Weights of a small mixture-of-experts language model, trained from scratch on English Wikipedia.
Size: 11 layers, vocabulary 16384, 132M parameters.
Training: a variant of Adam for the experts, 683M tokens, 5214 steps.
Below are experts of layer 5 (counted from 0) of a mixture-of-experts language model. Rows are named router (the router's row for the expert), up (a neuron's input weights, with its number) and show model dimensions 0-111. Each number is 128 + 32 x the weight over its row's rms, rounded and kept within 0 to 255.
After each expert's rows: a language model's description of what the expert responds to. This comes from a sample of Wikipedia text that the model never trained on.

# expert 21
router [115 110  81 175 169 121 109 113 106 170 135 216 178 151 139 173 108  99 133 153 139 157 171 138 107 102 103  82 175 128 131 109 136  93 166 102 126  85 105 169  94  96 153 154 164 130 155 156 107 167 113 137 125 137  59 140 105 163 118 187 142 106 115 165  64  91 133 212 131 125 193 147 103 189 150 142 158 147 166 168 145 138 122 151 139 111  67 129 155  80 152 113 160  90 169 108 102 113 163 115 165 159 108 125 104 181  86 138  90 162 159 135]
up0 [208 140 181 104 105 109 146  85 159 153 162 125 102 212 128 157 109 172  64 118 131  91 155 137 120 148 116 121 158  88 106 160  64 105 154 140 130 135 107  99 133 153 115  86 142 151 116 136  85 140 157 119 132  31 118 157 140 129  61 140 134 111 128  43 124 147 128 131 131 150 182 168 138 146 117 139 106 168 115 158 126 123 169 120 127 128  48 106 123 113 103 119 153 112 146 104 133 102 119  99 155  82 136 188 159 133 182  85  79 100 178 129]
up1 [104  65  61  89 129 103 126 117 103 117 130 174 142 152 139 153 155  97 105  78 153 129 185  89  87 139 100  85  99 132 100 141  15 129  88 144  97 139 120 179  59 152 139 146  96  87 118 143 151 136 137 123 184  65 101  69 137  99 155 113 162 145  99 143 134  72 127 159 159 144  79 113 145 148 158 129 144 192 127  97 133 122  60 164 133 108 165 141 108  92  91 159 107  93  83 180 111  58  75 153 138  92 124 136  77  76 165 155  72 129 100 115]
up2 [140 174 153 146 176 153 154  96 113 141  85 124 107 140 117 154 125 111  81 154 137 162 106 108  92 160  98 122 115 137 131 138 141  94 106 149  83 142  96  91 141 169 131 202 110 113 156 132 169  75 114 132 111 117 108 128  75 162  98 122 170 137 158 110 108  87 120 167 173  94 151 123 136 157  74 141 101  96 148 146  97  55 106 109 121 198 120 149 148 123  99  44 162 128 103 121 154 122 141 108 121 134 156 130 118  81 162 126 145 114 101 141]
Team and award names. Final words or endings of sports team, league and award names, such as Giants, Penguins, Awards, Cup, Championship, Billboard.

# expert 0
router [ 73 103 122 114 122 104  90 100  95 147 143 127 122 169 120 198 145  87  83 107 177 171 143 159  92  62  97 136 127  93 132 146  47 146 126  83 138  77 142 122  95 128 103 134 127 143 174 142 143 128 130 151 133 147 100 135 126 126 145 109 117 145  99 157  29 142 132 142  98 124 188  96 134 176  96 131 162 128 139 160 165 141  76 204  99 132 120 139 118 106 134 115 178  83 157 146 106 121 166 119 119  93 134 163 149 137  67 111 109 142 185 141]
up0 [134 151  41 113 153 131 122 159 109 114 100 109 107 133  97 162 144 181 220 163 108 117 124 153  90 101 110 116  92 140 111 137 100 133 148 127  95 110 106 102 124 153 120 124 129 173 166 102  67 138 131 126 187 172 141 186 157 107 168 140 125 112 123 102 104 113 108 139 116 149 129 150 146 183 164 107 117 142 166 115 130 174 160 137 126 140 108 209 216 123 112 118 104 112 167 169 122 148 162 104 154  68 114  79 132 174  92 158 150 119 132 135]
up1 [ 79  68 174 159 130 202  80 148 129 175  84 121 139 204  82 137 139 129 133 141 123 168 106 119 100 125 111 140  74 134 168 139 144 167 121 182 155  72 151 125 148 114 130 129  91 108 183 148 108  94 126 194 136 169 117 141  84  89 210 185  99  36 140 132  69 128 108 111 157 108 195  95  92 107  79  72 174 150 133 170 115 116 100 110 130 120 117 123 145 100 109 142 152 134  79 174 151 129 107  95 198 183 130  46 135  80 125  91  95  84  84 115]
up2 [158 117 118 119 124 156 131 131 142  91 144 157  85 103 119 137  45  96 176  87 165 138 133 113 165 155 146 105 132 122 145  97  92  82 119 149 117 146  65 188 166 149 132 133 128 183 139 151 149 138 118 124 133 132  98 107 103  79 106  49 143  84 122 105 123 125 176 138  57 144 104 156 103 124  92 127 130  80  98 173  78 179  59 149 121 183 177 127 115 121 179  92 144 121 122 127  91 151 135 171 152 110  81  64 132 101  95 105 152 178 128 146]
Predicate nominal articles. Articles and copula-plus-article phrases introducing a description of the subject, often in biographies: is a, served as a, was the first.

# expert 31
router [104  78  60 142 109  53 130 184  75 146 172 117 139 124 102 193 131 112 104 134 162 141 179 139 128 120 104 158 122 120 145 108 101 181 130  89 148  68 130 138 126  62 158 170 186 119 156 116 101  81 127 169 122 108 118 122  60 171 134 154 101 133 132 123  33 131 163 167 104 130 178 102 130 139 103 133 186 105 130 195 137 100 107 191 145 142  89  61 103 100 152 126 150 128 164 116 117 114 129 122 129 114 131 146 110 159 141 171 108 157 144 150]
up0 [153 124 125 145 105 140 136 140 101 137 103 150 174 149 126 181 184 146 155 194  96 201 154  93  61  41 107 119 115  84  90 104  83 134 155  95 112  84 176  59  72 101 200 112  94 140  46 147  75 152 143  61 106  91 119 168 189 144 157  90 147 116  91 110  97 121  75 128 154  81 109 128 154 104 151 170 149 109 155 114  98 148  95 174 144 166 156 122  94 176 121 177 113 115 129  64 179 148 158 179 147 156 123 129 174 153  79 147 109 131 156  64]
up1 [113 140 123  93 140 165 132 160 126  82 175 172 118 132 108  93 154 165 131  92 141 110 156 126 141 164  63 182 113 106 129 116  75 133 148 199  89 136 135 120 158 108 160  69 122 118 102  86 104  99 187 112  93 110  97  81  99 127  93 176 132 117 149  78 118 168  66 155 110  79 129 116  90  74 152 119 107 117 164 162 116 106 149 166 128 145 118 152  81 102  71 118 168 102 192 122 175 115 143 118 147  60  62 110 130 154 110 112 106  93 131 115]
up2 [186 108  91 132 128  91 104 119  88 121 132 168 141 130  94 162 109 113  99 155 166 163 163 104 115 170 147 107 150 154  95  37 112 142 122  95 179 109 140 163 125  87 102 214 115 119 130  92 149 121 115 154  99 202 177  59 109 163 135 103  99 171  92  82 111 154 169 125 151 160 169 136 108  80 104 158 152 118 135 199 163  93  95 123 121 155  88  44  85 112 140 127 127 146 164 149 149  61 127 161 128 100 120 102  84  95  81 156 119 110 112 115]
Prepositions in award titles. Prepositions and article pairs like of a, for, by a, from, behind, often inside award category names such as Outstanding Performance by a Cast.

# expert 1
router [ 73 153  41 133 157 118  81  97  46 125 127 154 128 131 154 178 109  98 105 144 156 174 142 137 136 139  96 140 124 112 103 118 107 163 128 115 155  78 155 191 144 130 147 180 140 179 140 137  98  93 121 139 137 142 136 122 100 114 112 134 129 110  88 153  79 126 131 188 103 137 155 143  77 168 202 103 180 106 221 184 115 142  67 148 133 123 127 147 138  95 140 147 152 152 164  85 112 120 173  99 145 152 146 164 103 143 107 167  61 186 126 170]
up0 [126 129 102 173 126 155 103 113  77 163  59  97 192 188 177 124 111 151 154 114 138 189 108  82 159 119  88 122  84 116  80 117 179  46 122  71 110 100  75 137  96  78 133 173 141 128 111 106 136 116 158 135 159 119  93 126  85 103  94 186 119 129 122 145 124 105 142 167  63 120 119 132  77 216 135 144 141  81 179 199 162  75 112 111  88  74 155 182 107 162 176 149 103  73 127 118 162 181 118 146 110 159 127 151 127 136 123 152 106  89 184 109]
up1 [137 127 122 100 147 125 135  62 106 104  89 126 148 142 186 163 131 134  79  82 166 196 164 126 115 178  91 136 123 158 127  97 111 126 147 118 193 111 120  77 132 129 133 137 126 158 153 115  52 128 155 137 152 121 109  88 139 119 141 148 168  71  67 207  50 167 147 125 120 148 141 112 149 133 164 149 135 141 177 132  94 136 114 120 132 132 134 152 199 148 137 147 158 137 175 124 156 108 179 130 113 113 109 139 103 127  81 166  47 195 113 137]
up2 [116 128 179  97 135 104  81 186  75 158  69 144  75 200 102 176 119 102 104 113  70 143 143 112 118 109 117 172  89  83  73 157 129 185 137 120 102 147 132  90 184  96 142 157 152 149 129 117 127 160 100 184  95 132 120 200 155 128  57 106 168 118 100 111 141  79 127 137 135 107 126 175 132 134 131 149  84 117 111 104 148 119 120 157 150 173 117  98  84  94 117 126 135 134 136  83  73  91 118 131 178 139 113 141 152  97 138  95  99 154 117 163]
Nationality and geopolitical names. Capitalized words in proper names of countries, nationalities, wars, armies and regions, such as British, Empire, Civil War, Pacific.

# expert 17
router [127 107 107 124 170 126 146 109  71 185 120 121 148 156 113 204 129 114  96 120 129 114 166 160 143  95 115 129 152  91 128 116  87 135 117 112 131  80 108 109 117  89 123 181 142 148 139 154 106 106  91 136 104  89 113 133 119 142 160 181 117 166  98 128  43 118 144 225 117 188 213  88 160 148 156 132 183 159 169 197 148 124  68 178 147 158  71 129 140  99 148  81 169  98 183 122  88 107 162  93 149 118 127 214 132 161 111 186  86 158 126 161]
up0 [169 127  82  97 143 173 107 157  88 112 192 113  98 150  89 125 102 185 112 154 157  83 135 160 142 114 201  80  74 164 182 112 165 125 123 120  89 178 111 187 139 139 148 131 120  78 100 102 137 158 107 143 201  58 173 106 132 145 129 106 122 130 105 119 145 113 157  96 154 129 168 151 155 143 114 155 141 138 136 150  85 186 129 144 111 171  69  82 143  85 200 118 134 122 108  91 100  82 131 141 159 131 130 128 169 148 138 130  83 139 132  94]
up1 [ 97 117 155 134 103 101 140 123 130 135 175  55  90 163  79 131 169 130 141 134 126 132  64 139 102 106 121 140 126 105 155 108 110 145 129  71 158 123 177 121 160 117 140 129 159  95  82 114 118 170 117 103 164 120  62  99 131 124 112 125 124  77 144 191  89 132  97 181 128 136 126  98 127  97 174 165 134 133 140  97 177 162 120  84 126 165 102 134 123 187 138 153 153  41 132 163 119 176 128 107 129 130 145 113 157 162 148 107 110 163 103 111]
up2 [ 86 111 149 136 156 177 128 121 106 129 103  88 123 160 110 121 183 124 125 113  99 143 129 133 148 158 111 176 131 114 185 132 123 195 167 190  92  97  96 163 111  95 133 173  32 150  54 126 155 100 111 134 168  91 128 160 106 138 137 142 103 107 121  76 128 106 117 130  50 152 157 144 101 112 204  84 124  55 103 134 146 157  90 162 176 213 108  41 114 107 113  72  87 125 137 159 112  68 189  94 121 103 152 149 132 102 100 146 116 144 144 159]
Title words. Words inside song, album, film and book titles, especially Love, You, Me, Girl, Life, Heart, and word endings within such titles.

# expert 28
router [ 98  84 110 123 150  97 102 140  83 160 104 130 133 177 118 165 131 137  88 142 137 140 136  94 111  98 131 190 131 128 108 159  94 197 146 125 135  81 132 143 157  66 112 127 148 132 171  98 106  82 166 153 148 114 101  70 122 153  78 166 130 140  91 123  89 148 149 164 135 141 174 149 109 136 153 106 161 151 172 168 138 149 136 204 154 174  55 131 142  97 136 124 174  87 185  84 129 148 159 111 133 112 123 156 121 169 125 132  86 128 177 171]
up0 [111 105  97  67 164  87 191 165 152 134 144 132  90 118 101 152 120 128 126  86 160 137 144 138 136 164 129 132  95 121 116 118  83 161 156 144 121 119 164 161 152 111  99 193 114  92 137  92 115 104 139 112 162  95 122 125 125 126  93 135 124 104  88 127 143 187  99 151 141  86 108  72  95 124 101 109 139 136 155 148 145 188 111 139 158 105 136 176 180  85 169 141 207 113 126 131 133  69 132 183 177 128 152 136 114 153  97 157  97 108 185  71]
up1 [138 168 114  89 172 145  89 199  69 127 108  96 155 129 109 136  97 147 125 107 116 125 133 131 163 118 163 174 137 119  77 149  64  91 179 120 161 101 125 112 141 121  85 143 135  91 148 121 116  95 154 113 138 140 112 161 140 130  91 106 127 137  87  64 140 172 171 161 108  76 127 138 121 116  79  93 113 194 168 137 109 144 127 196 145 140  25 164 147 124 114 184 143 131 100 162 125 158 170 128 111  50 153 130 168 161  80 154 110 115 190 158]
up2 [181 151 161 170 110 128  34 124 111 108  66 123 126 100 124 238 149  97 140 173 105 138 161 115 154 129 150 130 148 120 230 108  81 170 155  99 144 115 146  81  74 159 123 141 129 176 182  87 139 105 147 134  63 122 151 165 112 157 112 136  83 169 121 180 130 166  93 160  95 163 152 204  73 173 108 111 111 109 174 177  87  93 116 117  85 130 150 122 137 106 135 133  87 147 152 167 134 171 147  76 135 167 184 180 131  98 154  95  83 125 173 131]
Of-phrases and ancestry. The word "of" after quantity or type nouns (number of, group of, % of), plus nationality adjectives after "of" or "descent".

# expert 59
router [121 159 114 101 145  88  89 160  48 168 138 117 120 145 103 163 160 107 120 105 135 181 139 145 117  73 104 122 152 110 149 150 129 117 107 145  91  88 134 155 127  89 140 182 144 151 108 145 152 145 132 134 104 111  84 118 145 165 151 144 133 139 121 114  37 101 131 177  77 131 187 170 131 170 113 132 148 147 170 181 140  89 123 193 171 149  92 141 111  96 101 114 162  90 152  92 114 115 165  71 147  91 107 154 178 156  66 131 161 133 162 163]
up0 [128  79 145 105 143 127 180  63 118 228 139  83 139 175 122 153  94 144 108 102 105 154 118 112 134 182 127 128  96  93 131 183 121 102 115 134 103 150 188 104 143 214 148 115 132 158 133 101 134 143 105  94 135  96 149 106  89 108 133 112 102 117 119 111  87 138 116 114  79 125 138 122 155  97 143 175  98 130  89 107 116  97  95 115 167 140 175 130 119 101  82 124 156 162 116 131 105 151 155  91 105  65 127 162 186 115 133 116 118 104 222 180]
up1 [101 209 178 107 159 117  42 138 126 131 187 143  57  96 181 146 114 140 141 120 135 173 184 139 181 124 141 132 152  96 158  61 141  75 114 112 120 138  87 129 101 152 175 181 130  56 108 138 186 119 141 120 160 133 112 139 158  85 165 106 129 117 164 180 142 104 139 160  86 185 184 182 136 128 125  95 144 115 142 144 153 109 148 143  93 147 152 127 119 112 130  66  93 116 157 133 148 104 161 131 159  97 137 101 100 182  45  88 146 154  57  89]
up2 [136 183  96 160  99 139 113 200  96 117 140 140 147 227 143 133  77 158 132  98 162 132 139  73 197 127  92 171  79 114  60 116 166 164 126 106 126 125 181 168 135  97 138 191 111  83 131 105 165  58 132 131 122  61 155  80  81  84 159 149 129 131  81 195 134 116 133  95 149 116 174 185 115 131 122  71 135 105 105 182 198 114  86 128 150  93 132 110 149 111  79 140 106 150 125 149  95  88 162 148 154  89  90 118 163 139 139  91 132 108 139 151]
Time and possessive determiners. Time phrases and determiners before season or tenure nouns, such as during the, following, its, his, and the en dash in 1982–83.